{
  "n_layer": 13,
  "d_model": 224,
  "n_experts": 32,
  "experts_per_token": 4,
  "d_expert": 128,
  "d_shared_expert": 0,
  "activation": "gelu",
  "moe_layers": [0, 1, 2, 3, 4, 5, 6, 7, 8, 9, 10, 11, 12],
  "router_score": "softmax",
  "normalize_top_k": false,
  "routed_scale": 2.83,
  "balance_loss": 0.019,
  "balance_bias": false,
  "router_logit_norm": 1.5,
  "init_std_router": 0.0394,
  "lr_router": 0.00095,
  "vocab_size": 20736,
  "norm": "rmsnorm",
  "norm_eps": 1e-06,
  "tie_embeddings": false,
  "optimizer": "muon_variant",
  "lr": 0.00895,
  "beta1": 0.95,
  "batch_tokens": [32768, 65536],
  "seq_len": 1024,
  "train_tokens": 297500000,
  "steps": 6156,
  "dataset": "wikipedia_en"
}
Below are experts of layer 3 (counted from 0) of a mixture-of-experts language model. Rows are named router (the router's row for the expert), up (a neuron's input weights, with its number), down (a neuron's output weights, with its number) and show model dimensions 0-111. Each number is 500 + 25 x the weight over its row's rms, rounded and kept within 0 to 999. Numbers have three digits each.
After each expert's rows: "mostly gets" lists some tokens that are sent to it at least half of the time; "gets" lists some tokens that make up at least twice as much of what it gets as of all text. This comes from a sample of Wikipedia text that the model never trained on. Tokens count by the router's weight.

# expert 22
router:506520492517544495540534476504518499493448476477479506483551535523530507494540486531464483510563484497460464532455517499512551454510487488517454493481472467461463500482516508518508502476483546543490516541467500489530506480503494460472505496483509530534516509467475463476475532522534517528492520499464491471477500514489466505492507495515
up0:484496467528494449518483511531526519468479511493489522488507487513491457505531476497505479474499493457487493483499531491502487498507512501469466502544529556493466432520509486484525546512524466471534527503463498446459505520549503473550526497476510516521487504499461514549508510493512495516501465530531487493444515496461543494539494515518
down0:534482532488465457523465502525505488496462507520484464460539489551526510454487504534510493509476483516477513530537474531481540552505492476537499497470500532497482462538497501455489486485482479482496514473499586515474533546481503495477511505473500498524575543487459509510455464463447471492516517505527539507470493479474495523516490498520
up1:481498480433498490497480435488533522516494487479495443470525527504494521494491566489519518459500436540537451503510506498517494523494490508487521504531516501488524471500453496523480539536515492492536527499526520463494500476516502519494530529515506511458473462461501499527503492478501565493460469485491509480493508521459529487517513509479
down1:520531479510496556458486534489476476514536496511487517468528475506515476523440478466484471480500464472496508518522499509493532488477492489463504472465466494518450462518518490472552482508497549487506488522536529479530508508502498558479497479464506501483515506504510534477503534509501529492468500518533461489477530476521487474516523504550
mostly gets: " these", " There", "(s", " being", ".com", " annual"
gets: "0", "3", "5", "1", "2", "4"

# expert 20
router:498454473453483528545492504479542495472496502512462531479475515500512521514529481495491495481474496502492504467446518505484494492525516506521497541492468530531533551500520509491450498531492455481486515548481540489554473470512528516486448513544488478489482480455517495504527492538489521486514554499525451471523496481501516495502509547465
up0:465510437476520435485551516482516530546489512506531497472497488507478493542490491504501505541488493483498488497496464470494460456516518471501495476588546505500522485497524517479521491534461494509504503450486489477507462483551515469480470500482537469493543451488550530496488515536491490498477467437561558517504512511471487477513533487481
down0:467471499473482489455517521474468520503541483523506502507520501472519473467544530488496473500532495497490534512509503452519577512492518497535518496501495511493504519489515509501496475495480529487473474542541513534508465497516470430496502522489487445467500498542463517504453526510538466512503525500508531506496485525512525495512522507492
up1:470489496512503478496508480471504514526492554495503534532521488510470517535510486463478490495474534487531558488487519530512543519485508493484528483493454487508463515509524474548493500514475518524519478558504479519495531547469461536497493491503557505530491523514540485474507483501533479488486514453451453478517545523483484503554508580471
down1:528507466504521500538548456514488531523511470511512497511462482517476501494509496488500483528461478455488519503518472513469471509488515526479503512478478555513515508514497474476483510519540534473431494443520513490512470504513536494490537489511539491520453486510495530471503495468466500556524531529531511480494492471532499469496499498544
mostly gets: "=", "==", " ·", " *", "ı", "ich"
gets: "=", " ", "==", "-", "8", "==="

# expert 11
router:509506442491504525494522467533483477501496501495427499503516499580521481518469468489455535492510464523524501514455509488540531462469534517473493497505516518571538511520510503500488483469523476515530483500494472502529504488515516524520469534498504552518464475532436500498481525500514495486540510520537526502512518464490487471477489529523
up0:497502494507468514483456518501506521475463519495530484475534497478510524503523490508529479495524534478506503501508488459490505564483435493484520492512492536493464461468449515478461521533469515441510536519478467491515453500500500516517528474547478499508527523494497472458506472485512506459501513500500494514550488551465479483512522545492
down0:539487521489489457524485490505490504548529487429486460545489486494505465546497537513526489494474479510517510501509498460526539457489495504507490474447527479489483490495492529519557456460490473513506516516539527458437493474550510524489486510465462510500486476537481465553489514459462444461528496520512520518496514490478461511506538457494
up1:530482541511490495473486509556484478526497529501516548472474476472511499514511478494496511488493452501505501518505502442475528499529527513439484492515435503559484501518545471495502516534509513500496527517494525525479512518476511541490526461492525517447475464523485464494492491523493459494472470490507518475491519533517444472519518542510
down1:445492470523517493480519524483523520511514468464488472526513466508480492480482489517487472483451510520487491560502500500472484478521515496531518533486529506408495475528507486492529536495485532526505465519539509505513516489577468540534487484527490478547516535496530487526481502504497512507519524543495523494501484447510498525481480489505
mostly gets: " October", " May", " August", " January", " November", " June"
gets: " May", " October", " the", " August", " January", " April"

# expert 31
router:496511505530482477506518510487520520505516504500555495545475501521502536461479472483517487477532536511464500444480490531525452494509481491473484526505491522510506521516499489479497493467521511527490539449509466510466548493529443486487547530481462509507480539483494504480481490464465471471466504483504531524455456520508523489461512499520
up0:518481529522476522513535519525484489508462458535494494521518461509488473515527485500537501510497521487525513519492499513529510525473474517518484528508496486508505452533511493461491498485517498544507503508513524519559471483487569499501504514525497473457495469527471488531512497514485484510472488527496494500533532509474502529478475464497
down0:457464514546485467508492491542529495521469470473510481502485505510499483478523504487454472498473521484518489506489538479513487492514495550532535496520482482526501510523533449487500501553498472545533474479495493489505491508491501512464470483540477526470516486503515485514486530472448511522463491508489476460491509508486523497508563466525
up1:477544493511499483458459520505499521531500522500477465515471467485498532521492512505482498535472499462473531504475535499501556507475527507466542510501495512510534497544522493520505485511507513544567526435512493450520484530504476476482529479502491538468499485499482539515499516516483441558539522538514505531511472497518496518516516506535
down1:508452482514473532526477548479508504470505470485535492497517506511505507478489453522521451528487491479489524491544501492513489528478539537475486530499520512499480503481552463482471459468484490499516521538474492506488506510479482526464530492493491470498507560509510482453511512491487499511476543533511481542485459454485505520464533544531
mostly gets: " century", " medal", " fourth", " third", " Prix", " tournament"
gets: "0", "5", "9", "8", "6", "7"

# expert 19
router:513496503481497550454461498484500459527512484469533538486454471487467546485489499509516529503497472473513476533511493477522497511510516522505482490472481532468494515515500504505483510511530489533461485498456473513519465498530517519510502496512467496510478490502501479528513522494489489514507479518473506526477521509513487489448491455495
up0:474505548467515499499494475508568520480507502448521525510520551522501505486505554492478470516466488525525511512471565491524489500526501507516495492527502506515549463496541510474530472472447505507509511476504523482473468508489466469498496512466533466544520550536514500525521508475500484523476485500540520476463484471474531475490516492484
down0:485515478506491511482514533526494459518473502535458519499507504492521512526499475549471480540515484540489511471553478551426478500507509464505510487462460483528500503508489450519520496475531495497549496533518481516480547539469506505491491474520519478470496457485513471506492509480477558472519511476448502486502490535524528505456500524479
up1:491494528493517471528495485494475544496497509527464510508495512550542485526458495485516534507527482525502482508504458518461475496499511511529542487518518487489508495521495511511437519500483493525497503512531519495536442525457553544518537471459516507496511473504528537455534493470500510497493511475537498526529495475476481502455535481499
down1:541493514505480489504529515467508496547473528498494526490483517475552511467473497503504474538481530465553516530490542489512491494507511510504489514444508515540473474464494427472549494509491518466511465453484484511488516515501500426483513483536490460477419488498509492503499533520516529516492520504516492511546510494544485547477468489494
mostly gets: " about", "’s", " what", " original", " ISBN", "The"
gets: ",", " the", " of", " and", " |", "|"

# expert 27
router:439527508489457522479513500513463473536473504501485509514480487512494456494482475505504501545492452511473486539548489493439484470460480531501516508501491454491510531513468545462482480521479507482477488483516508512516552500462515478479506495489485523504508479486489513458539517529469495468515529544514464487480477495494486522488483448407
up0:500451489539496510538447447502505590524523502474476492552506466523531532496488475539492509531447529470480473470495484469463498528508518484499483515458488484492494503502490474530490455475506500520518505527507493499480469526536456511511528467557471513468514471504516478487508517521483505533506528490501488501496436498537451516509470509493
down0:495527521488511510526520527513538502526480478519495536508528471537535455512516495495514458459529477495485483556525505514519529500486483511509477493546488500478488531503513533478471489488483591526497457516505518522499495519504563479511486504503536555506480506511481494506512464483474543463541510507516520523519535500503517513500484500475
up1:467540491520470490485473498539459485523509531524497453535520508491467499491509511503526485505481488484530513492491523560524504473455526500516544513479524515494457468464506534503450519477512562491520470488477491511506573495494465460451520510511535524461538495499485503521507511494491460464463512502525493470480485491493477511509501531484
down1:497505488489573454527520511497528482494504496522499482538487474474525534496488499460475481553464478522511440535493483503521526544477509452476548493503526468465556528477512452493502479459477484511500461504508507512485502512527506523503508483477458520496458496474512483504483498489506491524517504500503503498517515540505512501551544525496
mostly gets: " under", "iper", " Blue", "History", " included", " Southern"
gets: " of", " under", " to", "ed", ":", " |\n"

# expert 13
router:477440513460513556496505491496496484524518485494591481510501494530471519465510519464485489523515533522461530508491521543471480494458489541505524519512491452508488485505498518492490534518540499552497476451517457507522459484468525473518490514535485503462504491494491473482503511493519453519469518538475503477466471459477505499473516503504
up0:476515522546528452447458486445466532469513555484492442465475542512496505455457512500525535506501505475513493447503528511465463474490509485524484484488523486521517500480449474553527518523533511460490536504513536496497509484508481521479523462500468536493513536521489455444529491504469476475506495501517502492495540482485541458480527514521
down0:502498472507544495542520510521461492496473480477518490514503467527505469518499514538467493483522497484460486548493526472473495511494473490499508506516508575514506549490563517465449500488513511506525539500481494550504501491467503490475467531490507527504442497430533519534501493493518474544505475543518526484459451509476511519542557501501
up1:543509487445534533502480464531479516482474517491493501495514495485468447502481545495562500476515493468484504496502481462509532491456506518456507498508497468485525542489460516521492529502540483514538508495497496525484551466511508463484518546476489475553475541517516516506489486480486503501491519498522503522518492525496496537555509532481
down1:528490470505485505488504535482533531504530502505524487501499470509518546473506455508471510503545545535498496505508521503481472540539490510502497495534461517487474498495497513513533472474479506470504506498545539462472431518531460562481485473503520473500494539466530474510529532535521549485514523490452516500502505521501509480471531491476
mostly gets: " (", "the", "9", "0", " .", " during"
gets: "0", "9", "1", "8", " (", "2"

# expert 24
router:429486524455501471513521500462505495553482488493514512506491481491526492492552494506503440500534481532495504481468493476465489482489473514475514478509525437523481477523497553528542455492503494522517479478506494534464489513513505511469481520530505553526506461481515468500563491524545541487500505507504439459512495488460464513494476468493
up0:461470528507473493514502503513504504489499524523484534488533483510512540497549451486519481515547473497474495529473491499464468487507484508496500538503505476447484521493466494544526477518508496475529546488484493501474498496505530502498569536475537510498527476520534499473488527530533513504506471493506463483485490448527507511485494510483
down0:502511493478525467541512522508499472506512487503481454489494505474521473477518450502528457511553501478469431535469559512483502510555479469473516508502544476496478513532436515496559491511494459494530499493498527482489496453483529505512505544539517487511535521528521485536514522501554510517537514499526504481505477493514561545473461509529
up1:461491524485490514515469495454509479504491529479512501451475524507445476509523478468501484455522522522487489516503476521517509531473493497512496512495498522524496549475510533522559495527494491485537510522498478513521424475496509501526491512542563514483520496501513467490512511500507488510507498461474519517511476549480460523529514446487
down1:510481536524431484508506501523507479507475523495521517490517469497554525535496488518500472465536469506525482507472513501531518493485536484460537515526479473492503500486496490484534526565497529547483499499488546503519496494537480523491509487463487523520518508492521502527525511486487517505509443515532504511485496475515510524492520520498
mostly gets: " un", " Th", " Ar", " Ma", " Br", " Gr"
gets: " ", " (", " a", "-", " wh", " Th"

# expert 17
router:505500529470464544455496530500500489517498502507512479484455481537516475457482486466467497450507529505486546506507548493503482488460534549501507501501521494510489471511489489479479521491539489516482483510515461533515463519474533482528474543523489474453510507481518478515519481481529493519521498513498480510500486443540501519490473508466
up0:488500499464476492506490505471509488528485525523498525490476507507494470504561496478541529505488521501490587489490493498447475529477520493498544504455477455485505502493505488461444498533515515465501529505504461523517529466511492486500511489512488454511489495485482523520493491508502476493503498504537517469506469530522479503503485492506
down0:521508529530516554500496469522522501510493483551518521517468530510510483496460526532496512510491498493515504505514532501509526557515477494482463510513515507515510500482504495548477498485459526532497501528532520449479501504485500547515466560478511517486483484522525539487495440496491490519472483507475463507497525451495509502497544518482
up1:569479507522500452562518484504525454506528515515516526485507505510521474452521494531519504496536480490471504479485475514490551503504508537513464459545530472432475497526505486515502505507499498546476528477498456513522514464520490502481484483490466470563535516485537514477508503518475505483441457468470510491563524511488487509481513492554
down1:480511459497516509480490502477479498511489531488459498524474519486491514525502491502491490508468499510534471499507497503482488503479500481487504540441484516489520516428515473462464484464488556471509469515518532525475505494491507494511548510461568518466490508514497527503508512510489546489464517513529510520528509450543470461460517428484
mostly gets: " ==\n", ".\n\n", "==\n", " both", ":\n\n", "==\n\n"
gets: " |", ".\n\n", ",", " (", "\n", "."

# expert 4
router:518508495497492471539525523496517504510463500494479507461489491500569424533479500527487531524489518489538506533530522478527509517533478463519516452513466529508492487552520526465527544484481470482511480516515525490473519505494504517518516506525503490442444474494540511510531503517516506490503550516493515503539508524512470531485495477513
up0:518489519477483474533490497518526533491506539528534512500508502488520504523490470509505517520532472468479509488498489544516491513508459497466538477488468506484494511513499493478545462503514472538524490500471470464553469508445455501553509509515520487482485458597537477496520533484513462509481531469499457497499505503533545497523504445463
down0:557456503486491526501499485490463502506492482487438482538517457494523428493549446530537493516520435515497505512476509475512533471496503512522500482530511507529491536484520471453492476519470435458521534509458533471519493514486514463492483554518520513523491479532516502481501506531535508551485482510506488490527494518489508480492478506504
up1:509500522531493499488513506490469482532518515465515445524454489496433503481464493481518491541527493429510528496493491501499528470467511519496526462521485508494460512503484499555503478526523570531519480511494524474504562500483476476456517525528471492501500513482506524524521508507469532542445486513493490490500498450508484473503500477522
down1:520541495486495513466485515491498465522448520447485513512510521480501466506487540516523494501452504511495454496468494461523506506492511447513483509463476456500491530529492480508511490480488500477536505496493503477491471489504535505506528511483460504514483447511510516502487484524503490450479548500505527495544563487492464468497474493491
mostly gets: " because", " Democratic", "\".", ").", " Hall", " However"
gets: ".", ".\n\n", "ing", ".\n", "en", "ed"

# expert 10
router:522497499494526466512507543461509483490531476498480481496476504508510525551435460484497468536466444540530499466516542489516475519467508525525502494452471518502471481510488520516529502502497489513557504474464459483500474492536535495508508473472508540457508493493509483522486451475442529499468522506495500485507524457511458553533481552519
up0:472481485486492502498491508510531514480549521505480492556508462463514519450506502471480573476513508517502465489508542493466473517447478546522539491498518494506490478562492510537499521537487545534468513507529507480507539519515442497500514487504480527451467485518503535503502525497526429471465490505524469551494515481528524479493526541509
down0:512419528517481493523498500462492517498485469484494522477484515512515476514508508482482518497531469496474513522495536501492559509547478525502471531476482483517481477476533525494532528499435442503502535505529497518491488496460498489517546478476507527498478522494480533552482492467521521518507502506497493487468514503495478490535482522556
up1:514488489519473543507454494477489459492440481464488468513546482499461475524526476482489512509515499525456505501472510511468487508573500473515534511517494487526438466470469507504533517497510505464460514489526498541527496474486479529523479502481515483515495508476511468498450482510497480495498467521493501438454476494509548493500496477506
down1:520508466504515510492511517533498511530541480474467541497465461512498482490516476476517487463505519478518511519485543520505507463450527489533517553491510485510564474508478472500515498544469515522497501525541462498479480467546510490544470470524496537469487450516534546521522537472506522506493468515452523465522500494509462509497506460494
mostly gets: " Location", " school", " living", " road", "|---|---|---|---|\n", " data"
gets: "2", "1", "–", " Location", "3", "4"

# expert 25
router:526492533480523491498510489500509488524536486494564477537484514468516574494447467497495481545507512519476512484507547490481545471488460528519560498458454497499508481476503503489489512491514515486524503491545515497480512556492496503527482528515481518509500471498511502534515487501537490484519498504530490516438500441566498529496538485494
up0:495540481503507506460461466489513446475496474457480495504527461504502491490478477517488450527497498490475511489471495504482465457447485498534514522477537468473520508469526477541482507495474484475539507455494496473528453507479480495492513497511434497496490487487480539487506510501512497552510491475541500507441501509477492495481510514525
down0:508464465463503494484467537502521484514513480525503541488509520505496461486501504511514493488532504527560477492511444470521485505541526537490530473539487434505499471454492519466542513508482484506478480454503484514487479500551509498475512541518523502522518528503507490514517510494461510466528505458529507501514494529480512469483489498486
up1:526525463485500476522481490523546498543510513483489486477479463517494507468533480536466442510513502512471492478453476510511530505480532533495516508550455507518529479491506512550543457517466468510478525432505505526503496494499503477522536509499467526496504513490497518481464494472527491505543496483506488524485480544498488512458520512515
down1:457502506529496483505505480486501498496467546497502474539494481474502484484531480492524519478507514478507473540513514493480490525487469496495506478492509490475510503550520474475468491521514450477543535480533570454513552509506524498526491491516433538539496478470512503508496513529490479501535498505487454460513525511467510502503461450469
mostly gets: " its", " He", " It", " Website", "the", " see"
gets: " ", " He", "in", " It", "a", "re"

# expert 6
router:505508531493488504499497495480445549520472470489525499487521502479452529500507483543518471507527513516484518519508520474486514498496456530528539514455464507510507477457528524504535474526510504476500467482487556535472465550493537462523455519521503503488496481489494460555521456516498501551546526525535463458505521494569499514477500508528
up0:509447512515534519499506468483482466471526531475546531481455493516494500542514505520522514514536514527483464499542523515483539447477469560492516469535486509500487500496463462511478539536510487498534519520523478503495529520502499478503484479460481499534428520492495525528532518490502459498500488517547553496510495466488520488508493517471
down0:485556491532460510533545492504456500464502529515497528505517465500496506511487462479512501510534541471463519520506471502517510470539530473501495509507533485501499494500530536498504529509531458498438486513495486552507501508541508451488460463469526464489526509541533548499539529537496460510493514496513452492501504457497432466499535511481
up1:513492488495508488491513534508521520492498473485476495486509453428492473498477487530509551529520479519494470492467544492461526504500508527519502496437463563528500524488508495532516498455456485474481487479512487513485483540452497483499474492529538519473499518465526533521469508501473487503509473531473479506453505485552490519520520516493
down1:517488536522516510506453544468466516522502492513522461521446538464477484428494511505498468547513512500495471446521461524510525487509512512491522496537524519514521487492526514492502478512467500472532492503536491477497519529504525519507509517541517518532498487502448487493481480526501491500531483454560475499499517553474528502493503495540
mostly gets: " K", " H", " M", " G", " L", " O"
gets: "1", "B", "M", " B", "F", "C"

# expert 18
router:506475479516477484503471510490462510490531511487498503509483546480468532512536479516503487494513510477491552458494475499475457530490476554540543510510482511529481487511523472548527536555515517513537507504538503495484491525488467498515501538514493497446507486509533540544529485483530444573489505509520488459491454481528489497526487486510
up0:501521488507488502509478492463482496468496485478517521509522507483472489511497477535521533520479553463517429499517506535519485493534520504450476505499517523498511495537567527453520425492512491512475502475485510516474496521543524432486521523476514508519502515471461503471504439511466475535511483500525527529483519528501488502519495509489
down0:535485479504500513522528493493490497566497464536499495471482509500463457465508508473519487475532502484487505516515512488470470506495503543473560471500531505522554495487591515514495501497472516505501506486522514527502520507492548489502480505510507511512438485498471536552487442489466491476494516490484512523499456492522511472544520522525
up1:517463492518496505518515519531532455471496499500474538473488543510471463534505485487520528536550491489501510503511487489485512488535467460501518497534516546492485466489506509508491463492466497503498508509493451484517484501486507528537532483456505493507562520511487498463524497521489475481459498507508539502493445505473497454467531463477
down1:489537517493524535531488500508481506481494501494497503515479497512483512516500508504495509503472505491507504522489487530521460521509508531409487538517530512494494517524474510504505536523515539486465520508542532520520479522562477462514515511521520483541497487526489458491489514491529527538533500495515513508468497503529516498480514476551
mostly gets: " U", " ", " R", " cor", " J", "-P"
gets: " ", "1", "2", "3", "4", " U"

# expert 28
router:512500517502502469492510508521529482489472512479459509494559487504495449526513485503511523494513484523507449491507487495520489523541480477507453498497488499528511531522525489512506480549459442458479487510449511503511513479531509516498545477443475505514492532472451491477472516521478517525478487514497510562517523528459490480492481512536
up0:471532462502485453515484512507471492496545483477514497482447478507495512530496499490503530486490496489484529511478514566488511503520473510490496486507515454486468540474511527475507554515530516525546480489474535533490458465497461503469491488489486548490505504551492502526481466476510468538487485526469540445459476484501482481498504478483
down0:537497524518532465472500496498507514483465523519458514501491513461476516480489485431487495514485509502550499517490473467506491515493517514525480535491494503477496471490474509477481496450532521496465487470466461504482541486489522471538478448520542467504515539517483539544499506548472456498482492457509506517508505503538493518488479509538
up1:455461494491495500470524537513504540533523500557519475505488487508511508487508480475503503473490477494507485479559532482453482511490486525488513536506505515471515493533514502489521482506487499519540503502474499491533533477479522507476528468459518511450545491505539441502510521475461467498528487497486529489479528471464517490510468475509
down1:488484508502532530500501481494517508493451524511521499530543506505500494464524515521523488515558520497470504540528511504468503493506486498513505491535496485552503513514492520518486508536507518461535471547513520517509505528473469488503482516481465495519518537574480498536486527522501522515465500453498472464503535511506498489474535491504
mostly gets: " this", " Kingdom", " JPL", "–present", " kg", " century"
gets: "0", "5", "6", "4", "8", "7"

# expert 26
router:521510480516509495515541476462550516499504489504550480514510486510483437524490517419514476499492514490520471478485546508552516460518474524515545478544524522536509503482525518495454522500491519508474455536476477474498529433470527527497479509529501494482490450516492520478502504506458524498520486498514485437492505495461506498519500486499
up0:510485502517489477502514468495511550502468496523522528520549507502479516542532532495514528524469481514444508557460538545535501495464467499505491510518479516510485455479480464474443495539525533506518510535469494484512470483473527493492518521529512502535472480500508487521476476500518506493492478516486459523469484520536485488461478518475
down0:457519498504481522492547527440513486472487486496474553451526496502486504532476507485496482458511540508502518457482495560540515497483471544529452487541498515502512518480542512445527486482510498471526535534501452473499484529513488516522519475471504472529484538454492532492511505496480510507486473500523503486526469514481467520445465520482
up1:484518516499505515498490505499488524506481462490438488475480502501518492529477491506527519507489502498517469455434501509485540516469495463512486489474516519516503473501486494493512488512532490480489498482496554480487489510491518503499564476483523511515478534499506483485515496472492530533475517545555499470496471484495468474505480545445
down1:516469480468507481536520518528530475452522499501472490501585448520489491511516498500504499474498485538507499491466521542505470437494526487480510486510495477499485506457527467483535492469509570504507536531472499526524502474493559448508476532489539483502495467482462524499517479491538546482548495481519465537501520509519505544477476522491
mostly gets: " them", "====", " census", "ire", "ial", "%)"
gets: "==", " in", "===", " as", " |\n", " are"

# expert 2
router:493494519505505508456493513509563498503530517495487512512450503549505527492492517452510491463489519517507514503515510498488491495507495522480524488538509482523460485511537505501473510484515481511490516505503443491492500532477502471529499499478525484447521522523518480509527487501541464495509446511490530544479441483514511492500517499481
up0:490503522541495521499533461511481468488521500486519486522533475517481554496549489455456524467502496494500525486519483509479499481462468503473552488514522551490503468503476491529447463525542509497504509487546472501550508530456476502465527484525482501487487473513508510546522514417545494503503440502512498555475513539512502530544496511517
down0:450514471510474468519491507460532488533460482481475507474501511462492463470461510510505484516508554547527501470500488467514541476536516475490489483500433500499466502514483479463512513494503495524490492503454471506420478530545485546502507498512473516514497494466497483518460511533526511457455466473517478505508500492496522516473546510496
up1:496511507515463511477504507506505528477489500519494501475533516498524449445538467508489496494485494510497478492489494492523483490508511553501495514481484449486497488495501539491521483496473482538508489432499501567512462494536478481510544527470490512439534504511503481494512487541492544514537493468492535475490445450526525496535527516482
down1:490514499491477475468502487475474530495487472504480476509476509467496526497469534526534478537504522487512516489520530517492500511444456477489481523478529474504495473508497507491488511529496569516506524491510533461506505471517558478482462488495496524557495503466525504521481543505483492481524499494499521499491558519494479478555516480562
mostly gets: " with", " |\n", "–", " and", " –", "|---|---|---|\n"
gets: " |\n", " |", "–", " and", "\n", " with"

# expert 14
router:498513524566527494519501498529479528523447516519500493504529517513556481522505487549482510502525531502543546533452520508506473540495499488477491484509508501486534456514487462482492477481536506475504503526476494518513486485480529511493480514503517494458508521489513498518490491506562490466533518468496497504534513548465515516503489501513
up0:468520487501473510540483513517511511520510509486506468448496462485535486492522498531470495525521509498511505514512491518499470524465528489490515536462499467470498475495460530501510486489498531508513520502534481507462470509577507515488514513484476449487490490536510528490501466542486484503504506504510539489549529478499491512486510502552
down0:508446476526527488478445457475453506528476482475518520494507518470481514502542491530549509515497510550528479502513495518504501495491522515492536461468469521542525485494468519507515492556516524475486477494495472520474473524528512485470520462502529506510491486486497518520463476528507534519507508482517537501518532530481517476476498551513
up1:515495461525549508471482513502555499468511504498495515463504513536526509509516511452497471477451521493476518500484454457500491513474509506485532518499466467537481500532485526479463495502546498515483463491477511505532516531514507494491509554489489493464487515516526512477491491514543488552515524562510517512497511505555516437464497499498
down1:450531500492469501512500462475485494488563541512465482530515508499484489500508508492499507522515485504540457541544495469518522490521494511471493470481467486468482498449502508509541485489449508445494435488546522502450499449494505528503534475487542484522492492489499475516481514487463490434493525507514481483499537456489449497493545481506
mostly gets: "\",", "),", ".\"", "\"", "\".", ",\""
gets: ",", ".", ")", "\"", ".\n\n", ";"

# expert 5
router:515447532474537485528500516541502457505472483522464530532548531530482520518507512466503497493500509497521483474516470514539517493450508491520458506504462513532506511479545513489483530488492495464496485534485487549465543513487489492474500494509521509539483475509483499502527511511529511489467511462526504470501484501511468523495509477522
up0:507520511483482522479526431468511517501485493533501507452451511469487544526499515503477536500525456470522463516492481488522516502451501503519503460519476551495451478512491525511493520507485521484536505461465495517533542486518506474531460508494531515493488474451467521471520474484555490522521491476512494523497489519492544488496507509523
down0:479461513489497507506511503489506502504499467500490476505540522535425473485484522497513501537475484500540478464528475495522498479509508519506467507486477526501528455498508481445490486520481499476491511463532470507488496459512535484517533503512477492524532490492482498532520499477455534501497511518495498499489472520482510514467509433546
up1:497460513492490493513486532539524506515461540452501478472496553464502508496498526497513480554484458501500510517480475551456523582514519496501492543513509535507512464482518486529533504489491542524515515472500527536506532524513544478498505494505549517500515513551452522505545531497480475459480501507514508512512492468478482504504483515455
down1:480494482490504483488500531491515516502506452478544523472517494502512488492480477465490473485519507507497500538518481471506520468545583506516489549443493514490526535529454509525500555478477486520481503494471504473508543466508473457523502484524475495516477511540497479448495498494545479511513499476466471497541525495492485533479435497496
mostly gets: "′", "°W", ";\n", "″W", "$", " Jr"
gets: "\n", "′", ")\n", "\n\n", ";\n", ".\n"

# expert 23
router:538523491518542476527521485536447497518529502479478502503529513515527504476507509526499484467518485444548474537450449514508511499525475496477475456479527475544493524492524488477497483468510488452490516532494516508513472506514497532511510435470502512516534486518498481472515479512490487475576504469469537529500489546532507512511486534440
up0:500477503562505481531505478512524547443497527444514489510523535489499474460557517497504482507486485497523503531553476501524433537520508486507514466509516509526528518520528484509481496480498507505479501510485485472513486540513500488492509525508547508487524505555531493471506495490494501487526467505495435511520481508557467540546521534492
down0:495514472493490495475524517479489481529479454528519415502489496499526494527474513515545478501498508554470492491456553532485494487489508487454484552488485489488480469505475508467521484507499526505499459532489479532544501476474511480476515532502480461496451476450505475485454483524522511491503506463525478487487500485498528494477507485491
up1:492460504536478490475509500504513491510458499543562527472477508534483489509527533519536541522499511505469522500494480508484503501518472502508555510502480482498492521487493495503538479524454540500526487490492513522517486526550489423532532487479513491487461488493512486502461527517510477431485502488521516498527486476504528511506406477473
down1:505546492536516508530525469456488492495539469471464477520436483523520513518525518494500488482537466484506523524503492486557473478457518499445476488469500488493437475505491520504492499473543488480491486498440538511505496471509495527508469467526491506477556480481495461488521484512482548476528484487507497489500507489521473566533515477491
mostly gets: " |", "|", ";", "°N", "%;", "ira"
gets: " |", "|", ";", " He", " from", "ing"